python train.py --num_hidden_layers=11 --experts_per_token=4 --d_shared_expert=0 --hidden_act="squared_relu" --moe_layers=[0, 1, 2, 3, 4, 5, 6, 7, 8, 9, 10] --init_std_router=0.0248 --lr_router=0.000516 --norm_eps=1e-06 --learning_rate=0.00187 --beta1=0.95 --dataset="wikipedia_en"
Below are experts of layer 5 (counted from 0) of a mixture-of-experts language model. Rows are named router (the router's row for the expert), up (a neuron's input weights, with its number), down (a neuron's output weights, with its number) and show model dimensions 192-255. Each number is 500 + 40 x the weight over its row's rms, rounded and kept within 0 to 999. Numbers have three digits each.
After each expert's rows: "mostly gets" lists some tokens that are sent to it at least half of the time. This comes from a sample of Wikipedia text that the model never trained on.

# expert 6
router:531461523537489503519508485517402486558513526523524474483485422501464469423535504452490510518489549522588571520524462528466474569578496495484508468510426519481475490550505498485452489513494494
up0:502445491462472479496559450517526537563451531500523555530421499507558527525477518496516520459512467474467512521481476454518504492477532494521385518503489470441538469444528516484510526484506458
down0:567475532436593519504495533460473455521514486504490472458451534522478476508502544490488587490517561482482482408494597526543495476465515496425438483525603483517474488579452467507524461425522458
up1:468474457451535492486508477477532487497508530497522566508499471516521493518539529533509496393461469473507480538456587472549472522457541389562430458546513563479502444457445517493500460476513472
down1:530525542426459504417448534524541484482483581423552511477506540537496503523498476496475439492566537543434477563500514541492467519521499511554460568551473487520503531433467524431504552542506570
up2:518482503483485546538516445479513496417463520526520543505498485470474517499440557555480520460546438508550501448495469505569476518512499430490411496461489473469535491431483609462571458476489453
down2:400479470492448452516484532516515510462527528466488531598518509540541521510506611492555457514555532498470401532479570469455548512474516518442501502508520495479435499491498587524473494532559533
up3:496523438454496597487501486522540471542508499478576646552546531510539506433459505551494527516503473506467508461492523491526454535527560469500439534458532491433533484444496518472493487489609478
down3:458538518452461553555484489506558473537450495539495490548419567482487529585453452497554442496527508519501503478521526518455565550521498476479483526516428511483508540503507460443541514493448504
up4:498505563420478529547499549458528557523462466505514592443462507515482485518494484492507490442510472551487559489500495532490522427455501452481429474514553509481511440418486557476552500538537473
down4:482484500612534497502441491464509499529604536468533490524433525515533514523482558477485468463513504473537503504535472540511481452523486550475495501481603464498450485552504446537513491500436527
mostly gets: "k", "za", "ton", "ya", "son", "ka"

# expert 15
router:464589489529507504528489470515486495501576532557524492491454490458459433539493475491492513537558524450482468572419468555527568546457480520539568540475559433422530545568517488510482481443464517
up0:468471513451536546474518470510494542471505465514455585504513498528526524465517527491494575398416454476465434451486509516519551476555483425482402532493491478444469517479513528517440515477527443
down0:547522551553504462431546549541502512452495546573549510495523462467488505486478553487459429569573526524500462509581573468506516556451528486433516479469460510467541460426492574495434467518557487
up1:484474410477490449445464479455436581477478484497546492455491543522607473500503604511522465411510495519472489542528465531533478447549520494532436476527475509468538491425496467553545514555500471
down1:563497500568533504481467501537489555514468602512433431553497533481535514539540531421513497496503509515485526518478496432472460490457511521462488542510520516502514495532509536562487479527456449
up2:489461494475486563544456525484537540502502494486502550527508523512538467500447543524498483435492428509518511408541462476511516490506525440580434493516546448487461484481538475483495507484522414
down2:475450518509538438540488507539520431436532521496470560472485489457438414504533510485530498545538531484526488556548419503519465482494434523510496495461505510518484450540428424541491541502498612
up3:429471488394499449540493508527467505534459568509508546582470472494546495477500511509531492438473488539547505503537593526517515466514515452471450505507529491454521471459424545532546579447547401
down3:494497531514482474525477421489536459557457403488526536458487548500462460553479512538472515464468352476534546439477587455547504451443496467539419437494437531526443561503470550535491513499431531
up4:447547476462550406527519496484503457513505518455554546452503496470504474483542517547515525464445495464463494490502534511485488497502528449518412546474546509513471481442505505494497555549530452
down4:578513515508528505483539485561435497522505505568407577531546484467463457542524494545505474437508575484453488521477517519557493474488529479514568449531536511438519475513452427455455505475493466
mostly gets: " h", " Sh", " dep", " Sy", " Her", " rec"

# expert 2
router:478499505525540495508455524463452486501518531505448499490490508525511529516456475465489523519487524478399537539510481530502479472463487526467522420539452510459492529548503550511488464575448511
up0:496516458477471485491496454448459530537460493473528541468455542503577552520487543548532514413473507532445446489538507517476507555490528449497395492487535475523503465427473518471501499492520504
down0:580481529515532524573511586532525516541455484486485479477477540458474444497526487516462484492492474503430423474553451497498524441472471503456492490509537482522599429582508478529435520605488574
up1:448492446466505471482537442471514544484436477436585579505525523490550534490507551543510491484521463496519508513481476419532523523567515512464389483487520505506493436491501490475502571544518490
down1:446502533533559434460531508499501465491457490523525496531477502513498492525465525547485500483538483438479467534487583426488537461463527461454555478392442497471529456502456449569444482454501521
up2:442539453409494503513530460504501466460459468485523592482462480510519416528451541517546516443440428487503545470471457463521494514533583453507411524460546519527491412436499504444509499534499496
down2:507533491524499490547490572547480483481402520491491455519533526448580504533462552478521476526509550535563437486498489502499509549481547448460462480468503541502476496524592498492486489477467498
up3:472556471485468524537490551496531481477494511462523501512516464533546511464513566485599491458415450500436479460469402508517506485514501476520401453444458484520461444475541482540520526450464470
down3:448404522513397471479490574508518479558549508509506424502458575427522543486503436543492540510456482469519465518466517471477531479487590496498581546532478510491468406532552499566540534485528454
up4:487491443487505504489552541544466595486498552486540513538463520545549540506497587521503471446438505478511487498520415548471563511467487500546441471491576471525482456435550483511535506510538484
down4:568465475480498479487460570476469496480458480465476494485501486481557409469485515510492502427473513524505489464449462520427451450507480499531558524496510458572481570445537489486526533458422519
mostly gets: " dis", " Te", " over", " number", " pre", " dep"

# expert 19
router:426494474519472454541489475504468456564488552536490508480457434497482442540486490421489502523463558487568531546519445524480502452553464534437513508570542415464522557575554497422503503590495524
up0:490551438460511486512498489496430549446506516427479622474539514507540497431557454496552493414480451466518482505520480483500486505486537454472440507472547521504518440450478502562553477534546460
down0:443490610534490493491498484485535522487445481509452515530526513527492498458503511523530557440528467461480407544464559480579487558461531461444445551581522489446500467455534467496488457502503466
up1:492491449486479526451510497520461495517526529519502559578481496454533480514491493511528491448455469494440456494438510525523524535491531443493445481500536476468541477470483527604515567494543466
down1:524553557469524505518514456537461469517438497553514492492487526476526454589520501480560504535534460550461541443482550532527507499430452449498474565478524570469536527496538514492526539466463500
up2:482443509467498446522499483509541515504480530385474556485430454505514546486484482466540526445509488515500477474450543526496488536516480474447431430489500501484528494417510545437578540514519460
down2:466441538485544506561418464499518556442499477521438480461484485549536496544508543518435438519479506424521502473464542485456541478462471446507502439482431450540464500508468483487497541533398569
up3:522518478486498531557609496502489469456438502478494555503459517446553536490553541516545523450518556540564482525470497463517472477520518456472413516521497511562529458473479519553497521476498466
down3:468521463491477470491547505486465477531470525491484526519466484449515554581511527498538434494512486514460500522513482448517484446435493463448472533421478502525486446454480477547489501457525494
up4:542513383488537578551504471542464483478513485524537537551518544500472536478494553515503471493520466456477492505490593515490514540496572475456403447479465493492550453493521501451445513516491449
down4:483510486549473474560488526515457494477529514528486504474464518544456397502500477512506544508486499445471483456549550529485488491507513527622490497530408486568514449507530458499551452567461519
mostly gets: " or", " b", " film", " but", " local", " g"

# expert 0
router:506471525546521490492525575489406479529539507541505473461508460535478459404541467474462453479577504502573507551481532537430494450508498522522507465556493570447497508522544463464421468573529543
up0:533493427462443452422543435561456529534515456561463539491567512523443529518503550538511554453499537558392464439505480511480468517460502498494504511487462573560474520493572510534498549480506489
down0:520492522503485488454434430466448494547550518502498483495516546538479474482469497478486546560489535461452500549460466471482526510496519535453569526531542554499467477524510477501471435539468533
up1:485527430482485548504529457451532467547534452517551577497448496497605494490548529529523409450483501453458504498523398481494528462544526449458435485521499476499526449424546495500545491532518487
down1:459495453451485514515528499501472427532503460465457530486495553459489498485491423500477534487566500521570564501491553590514567511527477463494522491461514513474540533462453494529495461466509500
up2:500507443446535473523545476510502483529479502499597540469550504496609492464501484446522533452542456496505531446481507503506492528498559472517458482521485512541546459429444526468517458470514502
down2:423464528596497480517515493498520482464558518475484403474564464474502487484530529498507452409517528512509525555466494493493560498532575537461494404522582431481459532480599468532542529588504411
up3:516530457461463489551523512495500563470470519476496541478512521467538487513522503490540535399581473460532461475497563437492520467452482451498449519474544462535532470461474556479436513491549436
down3:493575531492489514510506523491568504469488480565421506571521455489539387494534500484502476502473561453499431526526471508509525489493514468580479567524431486550481603468450467484485471394489546
up4:504494421461456509522544449557549505505490517543509527533597441498527533507477549469498510405542476553478501492512543495519506487521529410501361513472513470439524493465513551508478469507579511
down4:497445512485527527516473503488479578503512499446517475503497484538506462490503466523425509443471508500506447429462550539531455517444453493492480452501568509553503475482478527509517510498481476
mostly gets: " family", " near", "idae", " small", " large", " en"

# expert 8
router:498443528536572440536466509465561457540493461532438483444533504449487409458520481519471453489526509533545469456505485514473485462559522560534497446555475568533468547491546503492512419561521531
up0:525454472463503530509544501461447531514500489503572581500479539565551485505485521515542544404496454501515509519570514506438492505493515472509456493429427504483489444457516527500514496528548398
down0:511461469543506524385461475546529455438478468448538429439483542460577413379473442477580451462504530489443493504625520545505456465435507479479513526486477526477478485521502462496467512515529511
up1:495494459452463549525474453445491490455505540454500535538493571528552490525452517476541426476489493488502492500523508485438476533449524450494462512497470473456506449461535544537580543529527439
down1:506435566494493499464465474394491518501507489529519542479511497523556540429512499513483508555520526469474558508560568521520440470469543503529522475439606525512405522446517524537468427510500530
up2:482543502400448524504505508501477521457496520468505544501499527468571552511505576482514508362532442546549452532499493561478504495525517495506429510470468456492495436436482481529511543501560465
down2:518565482450487454449547441523447495498480454515522472490476523558545556487493557553487550511501479530513493536440491475548541535475552503487512494486515544548535493477561478449405456561552495
up3:492479476459462530518548530511503513488474534511516517530533516506492500546453484500520518413491495507518490457490501508525528451543487483457403520504569488498633469488490556485534548471568351
down3:571514448448468496480533348459477501506508482488525536507512393484458473477454535551474472512514541524475530511430462499506506480451430537569524498387488425558505530514502502528476510422467526
up4:505512468475508489572566519506504517549505454496530529547514494533602524526527529540506513432510510476538486490531527514560501555477527420455413510522527489550489457322495509488471512485550522
down4:460546508495473487512465447435548511468491528496530455453488575464411484490468463461481540447444451513529517474526427501477483484475512497491534491435463434415504533511436438479491500481453549
mostly gets: " When", " After", "ić", " During", "During", "erman"

# expert 7
router:450519516532496503479451452550487450481508498505452482472568537544453457543411473524455502498550457485452459543451497523458485455478514506550515528487552499531508494541505490514543513541456504
up0:496485476488510501474532521505590538522507468451517548446467472509566489509497561507548519442459537493504499491448439471488506481529564508465419427516532464518508451430511559518500444557559499
down0:506559506495544520503509549501501526503487467495526570464496500502525542450539445511447489448508423576536480511473503534526481498481481493429514490499541515552484462581497535500484455460569577
up1:405456528510534483520481582486426553527503470447560515502457445562533521500526491482532470440428462478547529474486512461475511444478477483565424463499458545529531469487487490489534536503467512
down1:557550493532507467502531479501472488486506522436475538392449475494524453532453451521561489542516545515533530485468506542517516493564518498449495488465571449466451516497461516490543476536458486
up2:545489413454516525485471487522559491503488520512491524515491512508548489523506568498496496478498517473507467501501532453546517479471528411561418500536500578521519486411454406471518499424539526
down2:432518515472489558451492496485506513449469503473493507519523510454494471409456536529531462512536455504539486479495491563577478553459543514473536422530468486528498500564509435508564527526472503
up3:501499482505448470450504485514524576432519512511554516541544493520484492505497596510518485386384488520474465494479521599517531514545500457476441455546475578516442469446472495533494503507544479
down3:489519516565496488522548509450484532513494473483543508502576527478487517404508497509502495548509437445498498496546473514499465482506496441494540499505502519536470446545490458509473534493478570
up4:487479409458491471484521534471488492489511494505535581589497549472562548515499521494586524402494476473503415467459532515522486472475502424549382487543529509474478424488481491458486524505548487
down4:413535490504455477557500525581555533580548497497481521532479534482492469471513524488506497565449513596426439477526600595481516568560477498489549546467504488511512508531503476555537439473524404
mostly gets: " first", " al", " st", " was", " mi", " ·"

# expert 27
router:489577536517517443430427508460512498525537545552465468458498534463527475530442502438484510530549474508514546535496536552489478465475568540514512524564499444455462487535483465522548516514547530
up0:463502468435450509537467493472497515491502545526486521508465519471516517548531511493493439426482508527450447429512505532485552480499525429503448491476556488476511474478515564557499522444481389
down0:504446459500492408482469394491611520451522514519509426496565488536527474500470464511498550503493535476448508419485470507465521476550415476486479560420448528522509526468541496498464545505545493
up1:508521496461481491493492481499488542466481550487482563535526482424526517494471513512534458389414490502502467449534515458519472468507559479502384465455529506479565471469523474565555520490538427
down1:520465484500499526475508631458469440530495505394507443447401508507524460484488516485520430605492520456510463542457485522503464398521412502412429477465519517552518468550475512533526438507495442
up2:459432542464536511524515472525480538527436503521534569500451468497486478480494566511484516493501496498456502487468486478489490481449576441491426487489459555453543425428461516555462528487501509
down2:533459499526499478466546551470399497546458482454439474449485541462485460466534496532504476479501491509470497540455506464566517493441522534538468472552543486496511503584484552535481465518534510
up3:510494425355445543502555491524540504493466485518552482540481483491627555518534531502531527467490511522512483487476527470544485565489528456488388442493518453441503412482535539474516556463525533
down3:551498478515571490530516540527531474516462427446392461492538460499491531544512472493432482514538541511534473506475483489492510544478458451550440490506511502513485497424529402489486490471512497
up4:482489508468441514476475458477518542527556489484471579479444477498547530492486549487520466417495515483533400507517512467516506494484544442519446517477474504467463459421497516507578524452490510
down4:401569459442523474524473496463402442443506485422480507468508511426536523488522449461543534493491413517486490472495473503513520498497493449571500508434459491511504504554478489489495425492525467
mostly gets: " d", " re", " con", " work", " used", " such"

# expert 31
router:503513552540564497505485552484446442496551483534436461526468535612480495493568446422481494507523548501529589517449452521521433404545493557462573531549444500489499497530499490503492504517372541
up0:546554500478473503484471468471463545495509566466461508519521487550572504461500546497495525448496474511565444486508488472489508515447529424474376493487508445437455412427431547567519531457507484
down0:564467438554537455500470431539497532513477474546501518534458530483529517458485436490510534486468512515507517514464528574515496399541524459476498489456443423480565500560442495509519531538538512
up1:418489528466542554532544558514518504485461501505508547483502505481527556469507579498565493496508483587480545510562537466498510508435519438461455480441496520474513432430478487498533535473550455
down1:481536516520466516519484495521505530552519543568546512530520493497450513543518493479459505492516454443520521553544543536445509468513495490483579512552483507483561479530491447524518499542477440
up2:493495457481476539547533517461474494469490538516527564516484516564546481445472514517495565427556485484513422485481491454493531580515569512432382478549463490485516460438475496502498536474506477
down2:491553533427487555521538491495448440591460434488494582528505531490530514535530484503551514498521532503507511495507456493509495459487499510514494532499529587491591496492498520465492453456514527
up3:498515504438474485502522496495482532485490577428538544508486484528512479500497569515482457435512466494459468479520524506417511485476584413480438461510503488531479458440510534576498510432498450
down3:503418497516502491577455518459539514502494506530508553502456509519462457566566459510394549448542509498538522397524439435593480471522507452540452515526492571514419507516460518537406443566479498
up4:454472437492435524472448558570543506515527499555521530498543518489564473477472546490533512429474512515499515516471549469485518553532535459512442497474489417513502438413488468488509510494555487
down4:496529555513582506472477472556498540442525483459555410415447522541514487497495458564520522502514560444505506522547510552486480496498483572479402371498519448551526449496487498519458431547503539
mostly gets: "ers", "ation", "ment", "ions", "ics", "ations"

# expert 5
router:535523565519497522504476538405410442494491507493512462469558513541500446474552507449441499519518500527498488513488424530465404478484432539501511610510438538451467551503541508582436483528496531
up0:497505416413450493495503465483486516520473488434638544490517490515489492471532535515510557443568452484480481526531526503502554504520518497491430449504508519531499443412520472540515495475486515
down0:488522469503480537525520491507491506471524508479408536467511511447596493495505487466508436590564445522521518544506453490508481386545507581493621551472511511421466560523540492545488504485542498
up1:483541465465481506534482431505417566491511491473558496466456527539491573403482535468553469469491521498418501561456500506495455503492538438509467504500529598449475461433472518527508502439546441
down1:473540445475497452514524488489507451533439524503546464483453464519508496572462458527508493462480429490534516540534524512507465475461453474529527461439463517555470503545483478519469507580538538
up2:462499440433525538539559585512495515534487499527573567594458520513528499536467492471542515440440491457467493539436514512552489489505483485479442436488585518519505438489507501548503573545526482
down2:539471503490432506449431460492444576473460490456486452476506472524561396529598513470473467519523542476514508511547485464461497487558517489489511509476524519485467524510489439553549430537509483
up3:469580445462432556533498472424479518491502497516515522509507484409527531479551514573550515426510426491504503482509516482555428591443526481535425524431536512520463462442491532511512508413484435
down3:550498458542508537434465489463511495474471419535578491434516492499484520465513455513509448536495511451516427521543560522545615517533595469575497483551491501491492499474447478496489407455485519
up4:539482476456468483477502512468538501495499497453544538584476446479530537497503523523531490424511454479553496470498475453524508498492524474521404439507537530444455422407461509488518484428562461
down4:459505486513482499461490444486524500525533491584506493551429556475538495483418478470464485525558543530503564511471517477473469511513465516532487584552517495504405533519495490476458563471471466
mostly gets: " John", " MPC", " House", " Em", " Wilson", " River"

# expert 20
router:435474557534531513542542520452513483465552547520492494555530443469487474424541492513472556496512477487493474463444571549531495518516541538528495511578453556575492446515493440505495494544504552
up0:496546498449454475419491490454457443464518459525537521505581521490595438505507591516484517445483484490484489507468532501453477493483566474457374501469506537502506414498469613483503496445459431
down0:472480502503539491429434505472557505541542503457499563504470483524474546467431501539507525505465546482458425485494515522473487580483533491514476528455546470586459459459483467464570494523496521
up1:490517438420489509499527630467435475456483477458581523566499520531543428523512544473538515422493511485487521540559500435501449557455512463471456514422506457496472436451479517484504551572529427
down1:508508521467567486507435469508491505458448511485513550487553495491481474503466485409501509494429507499509426524543510486504489436445453436474535511454497518529480483474574479547445583376548515
up2:457517471463428521473462479493497520514520553518538558490586392419539466544544546547511527427491506509449408492448560497490508494509509482460415513488523467531536423494474505476523526458518465
down2:530510543467520550441442472555522506512454557562523432508523525495418502486452520510504614527399488486463557462549615472549435468499487543472505460499520508493507511446510532499492513533504537
up3:519541395455409487445463457475499508494462515509596582477504470521499522482511533484524497477474504507531511472545461487523454539513487439539438496485531470443486468454493504500588511434525420
down3:497480472495498431482427561451497463435483443462510533535550507500418390434489518549476516516460510452415520524500471488523451453481491534480520483506489536495495499501566591553487573484462499
up4:514474435456476517480520496497522519456486451474552525507460493525533531489529516478499517454499502490508490520484449512524497518610486462506397513499497439498458459475480498472523495552557470
down4:505510479571470514484490503454462531537554573536458547452591522557486554476505501494495425492478565498422485489518537458500490467509556506469454543564476530473506495481456487546523496487438561
mostly gets: "),", "\",", ".\n\n", ")", "\"", "ists"

# expert 24
router:504589556500544448531515480504436484493519472510504504548482447459520496534559484410498540523470534455491523586441453576531471368507394519548523487497590501497469534497524474514420490493459552
up0:482472449466450524484523504504477522470474519469543546580517543526561521513490587486572486456537484524462478468540492485530507463460513480464404507453513488532492473439500484469464517524553448
down0:453483454535439450489456428490495513439524481530456512496536525474520430499492589500507508549504533469414494583554483508440496530609570481513474464541482500538475470461495480426501437475503504
up1:519433493417490500477520470527455605517482513526508489489444503479578566485526589533556506489517494509530528514529494563556439415496526422489449491495521543465530470474528544459506502463487456
down1:508496487528483533512503552562513483447622516533519619515531511392482549433465508514501567479440588491520451489431529510500430560536491442441522462475529501517488557561454489563489506468525501
up2:430518480466475470484526489475507512544491483505547589498520415546499529487498552429484563458479538521514515454454543500523553540517567469508454477555460435469498456452507481536509550475555491
down2:512467524541483515531507518500528475423482492492483479424499539411566501474498540505462415559536462501493529434419457511534523493553508533561510486506510495527494497447434432554494460441464514
up3:491490497454478512477514461489462577506509539480547538536462479543535478495554558548535490520408447455511553514475476468564495503525559425519436440467557460481505473436500514471575508474541481
down3:451457556476468434492486512490514482415480563474422602528489480491556513519462553463511481498477565443493479497520513446471485485518472516486578492591499432464462498493455475477458524498528539
up4:509485434497468504471524534553476494456479460473567579478469521589494483467482539489507413450499478514456507428500497491518474529559529451499464496486533515565517435508488495569461546488522487
down4:527548570503461497601476519524488460549500484488552521497441500493471524533479529508518475517485507476497515466539475504515526542519474463532436515479449459498438470472544556423454503504545569
mostly gets: " one", " this", " him", "one", " been", " being"

# expert 14
router:495449576538521479496465417481438515492505513548467455461489576489486454519523505458530530510440490527403578545480508544458482511497462484429548534461591502486455535533447468474478546494419503
up0:518500451448493561503509524524534517439478523480497508546503521471541472454520557561459427449525496477458445531507483465466517455486512425555445474499516509522543479445492545494525509518565506
down0:405509474534515480509511478447521498516455527492541508590570629548516512565482496518466481483637512432590515448469575499452491570588537601444483541496577492545521474512540491491527488476541584
up1:465510476494501481473518450527579570608460508541540503516459514443478429477460508485476493469394461475496502514471577501529512535490465413426464455525513511545514422448481512496547423478551521
down1:562548484509540513539468461462500419581463555486574529423467476569497503459500485537476515494521476474556540506466482444494514469543483496452489487547502544525429438520544516512488485484519514
up2:522505449433469497493515523521448567455474498461503602519520521508586531467536535511556542430532461444539543507473439536517508490474581495560432520506501499517531431436566517524509509516494469
down2:478512527530427521517486468499482522475443506503493536512484476546395517484503528479492520577450558508496500538559526565462510469545505592453523535494473499556544422479499511515493555514433477
up3:516481409484505478504551500481548526474444517522595552563524551505526533459551536586434554452492460477466490449470525493564557554506509423548399469508545517429490463451531477561514494473572435
down3:428437504568494498486499476518467547529530508483504525442524534515434519512531526501501529541484449517458501569527476493514462556471516459530500496413508466545481442500552516474546517520446549
up4:499531434485507588459494488554515544494438546481552501558539553485532529490497501546436520454567532459542442458537486512584564514579541475515385480509512485507566478475509546503496534480437469
down4:573542534502496484491460522487502552487522574536518495474441376481518430485520541527472565454494528511486507490544495476489498500515504464527461496541457530489491542469538463547499510506509491
mostly gets: " second", " all", " first", " final", " early", " age"

# expert 30
router:559522497518499426507429435467544449510509512544512448427530494440474448511457439452474544537460593474503504523474487533560527482528485532465494562532459444460500508502554472532469501529475530
up0:500491486467422489552483515519490522491470496559507548466517427514584527487489590513548495418492473465521485472453457458476461494485523447510448514534481487493495472441481540492481494490560483
down0:491483449521448477522452415574538418481501517538454506463529451502515473497512514546495470519470545503527514523479489488507502453560463496498599388456622493579477451487534487506409495536513488
up1:472515493434552531512493472516476514482466510495493605497491484505570518535472554545527525447507487478533453464478477466509470497413540462519432474476445526478500395406498501510514500416561468
down1:580501532506672471482510496508534502450533520476451591473480448448508517505481586520510445495571558476480533531530467546533514422466495414459540441534478446491474570480495568481432460512572476
up2:499511477404465540563484453463514548433526512470519548478466523562554520454448539450451448451508522560516540480509516444445516530492529431530400506489530482518598461404499532529547484444528477
down2:444535571442483536492429531544579466487475533483528467487543458494474508478517417511455443526546474516476454560520530509472439481524558489528527416506439568492466462564468407433463497451496492
up3:459502473464525528504546505499483509534490533509531546505517469513494501540476535520516467438527507525472493439539470476586484541509555446475395493445608500477499468440487497432535556527524419
down3:559513513533445501443497441451448456509553500545465504484523504513543427489507433424457497529527486546472489463522524525518451482524574483476490537536484494528528516491558437468514489489502475
up4:508397516415411472529450514505480552496488568468499573534451471518517517477496524522478568490510455488494454478495526490464549513472513478546437497464506516515534436402444485532465538396533466
down4:498500544438485510535544484539440495490520476540470481553587484521420502542429520509462448585509504445444473487483564531478492466521459543543467457479525487494588470448497496574504557517374497
mostly gets: " C", "ure", " ch", " or", " Dec", " Ch"

# expert 1
router:502505603502573480478415483480529494447545524538534527470473507549498528500453451485457519549487482505514473530468451496494493461549483533464499509512490421452517537532583488438445541520467515
up0:501448444432456496420503492470476506422480493424482544519483481511530525515483539516531468422458483517529445470477484492448488452526536504455393511479499537469475498482479515504535538485476457
down0:525528528486489462536524572494588534504589517482503487531529466522486529477463556430569528557534511416469469505536522478468542499451539518499469499509414476540524509451535481484483487443481501
up1:542467452477515547496518467485518517507527499554569539548503463508534529517525537551601518494462458503458464462481524495491509484516463474478392437499503576546489443458495529524606508485551454
down1:521468460557551518465483573485518513442467488484461477496516517508538483535521507470525488574443503555574477479470499550485462423483463481517506509540481498531475514535501516509537504512509560
up2:519532473466469474527474472477509541515489537535577590532535541466540540463540574515547527485477447527492464426486513480509499562486509441462424518508424542499550453412482505492485441503508467
down2:455502455507499480517609503433497476477522477477470485525547557500544484448510560516466488485447503532514540552431505482487483520528432489462398563522486485517469491547486528565452489496430504
up3:521464468492503549501544533549527556472494555470527555618500468516469547521492536488477486381532398477487512483466520492491505423505523402539412505489480494572503490439537509455530513514503463
down3:533523545514439499508396497517490593564483478547590547518505555502556516451471495502560511454520511510542417536551525490438538520497495430443490454522459502518430509519447435497469461531484506
up4:490470486523488566502577484500476531468483520521524547516523470473571549465525522472507445425488372537497503493523403529512508508547535457566412513438446498483556458492488497468603482457532537
down4:463497634516497498474503446467496467473505473529542476533543502547506539486515558491527449461484522465419435575492484601570542586532501458485474557449506538617530484452457549450523512519539484
mostly gets: "E", "I", " new", "J", " Y", "Y"

# expert 10
router:465465556511530430506491468433545506506538528520439476472552568652514485522498503498453544542519519458441563447454535564503429436585459499455557472463534540445483525573506490474471484438521542
up0:503519450443437455481513441543509532473455525486508610527470496537478458422499567539520448393526490517481478499480469506505503511476527417467444531506504463477555482402492551504514522471498463
down0:523510458532529519451469473514520475533439463455503444488520459532458538432500532493513448478486545479490480509558547427494494494508458441483506518464459458533479517588527469510517433487438512
up1:510550427452465518533487528514487459473494485466506597530497523464618540499503503522554469409536497514500487470461456488487522507544471467486399469480533551513493431417517507536491537496534420
down1:544486561538487407515480500482496551547514486526496450527553554547474523514555528516443457515510473484504491474511562503413503445516543477392526403489504565517448516477518482519474456492547527
up2:456508514438471535498548498464537475487471493459513554473502476511514530464492545517515528454386470548526471479479456484463530508552542477469440434477501527551524510398592470502501465485525472
down2:436474464526546547531523498428591506425518463498522467445526444456537523340503538538504487501518450484496496502451473536496420426485458521542460489508518490458559475543517478403491429559482429
up3:459557537476449510484535479509509525495529565476496498534474530517534516498556557453512489540466570537496503513544477550436541532397478532543477487483533483483487465485502564407532525597506435
down3:520577542444446490513500568493583507482474485537451465499432491509449469500548481527443427563468527508581458504483492545490523548398474502489471542513492506549505531572529492442525482483488581
up4:482475451463485528512469421504523479513445505477537567549518560517604535441441553482489504475504466498553515454484497517562471498489456464491469538516504481531565516460510546525532519504484422
down4:486508604547547482455500514517477534555481501522526493493504514481441499516538491454490475484527474413428484499520478485499481415582527509544534492461501508542498476490448460476491466525500492
mostly gets: " second", " r", " what", " any", " next", " every"

# expert 16
router:464466458537523517566527520499513529483527438487517497598513399524495511493473455578423518524503481452462512427548464404478433537456475534507526461458460455500408490534419484571398431506505501
up0:476478477459513546454487497529499484453514454402534529501503456446512470519491520477483535502528470471509492467523481497496501523507563508533496541483476509499510475490526539503520529583524410
down0:429512525474575537471466478526456478424561506515476518462499521522499548587461507500499546452562501408503510513479506550537471521521481485526618519500511519488473438495492507480476551505481518
up1:509471440486461496460527483505533457541531515490515558498529584432497496475500492523473476531530532571438477401462398476482509508396563479406478525469521489467521464495543505457492492502485447
down1:455486523613583476549477619400501519543509527455513397458532459498495515533525519484534491498524505504481495485557472542408489462430511566511505477489503427499509500483554408510558454455485516
up2:462505531508472531445528523486507560517508471523477514498486504571484546519504523512485473438516531549529517522549408492447504520477556508537454470529490437411456464479539508528520522504504457
down2:469503540571546530560475471493492441455518497509546551506540558563504504542569522488519506546530457541527511513520515504542608455525491494553475538503432488488554413458510557445526540463496496
up3:525605509482455433495519513421564558526514509544475540510541498483545571567465513552576473533479490540449512496478503555503500476478473515517486535527571523398490471503446506515494508471482507
down3:448536507575523551540540508555455470512550554530460514545422551508522536447480529515464569540543506432480531496538533533498561491427511524517508499528447558549480495474468460461488470435443517
up4:484497570478454529521467493490503530582530504512467512500536434536530508508510534513564513493496471503455574515545484577425435458511629515474479469523460532523418399485503503530527491478468499
down4:510460529523442551439527503471529447503501383480441446501417539506571495461507504465537503466526529488502526559551476502477514543516476466535452484535486507564502472465471515536507442539500542
mostly gets: ")\n", "\",", " between", "\n", ",", ")"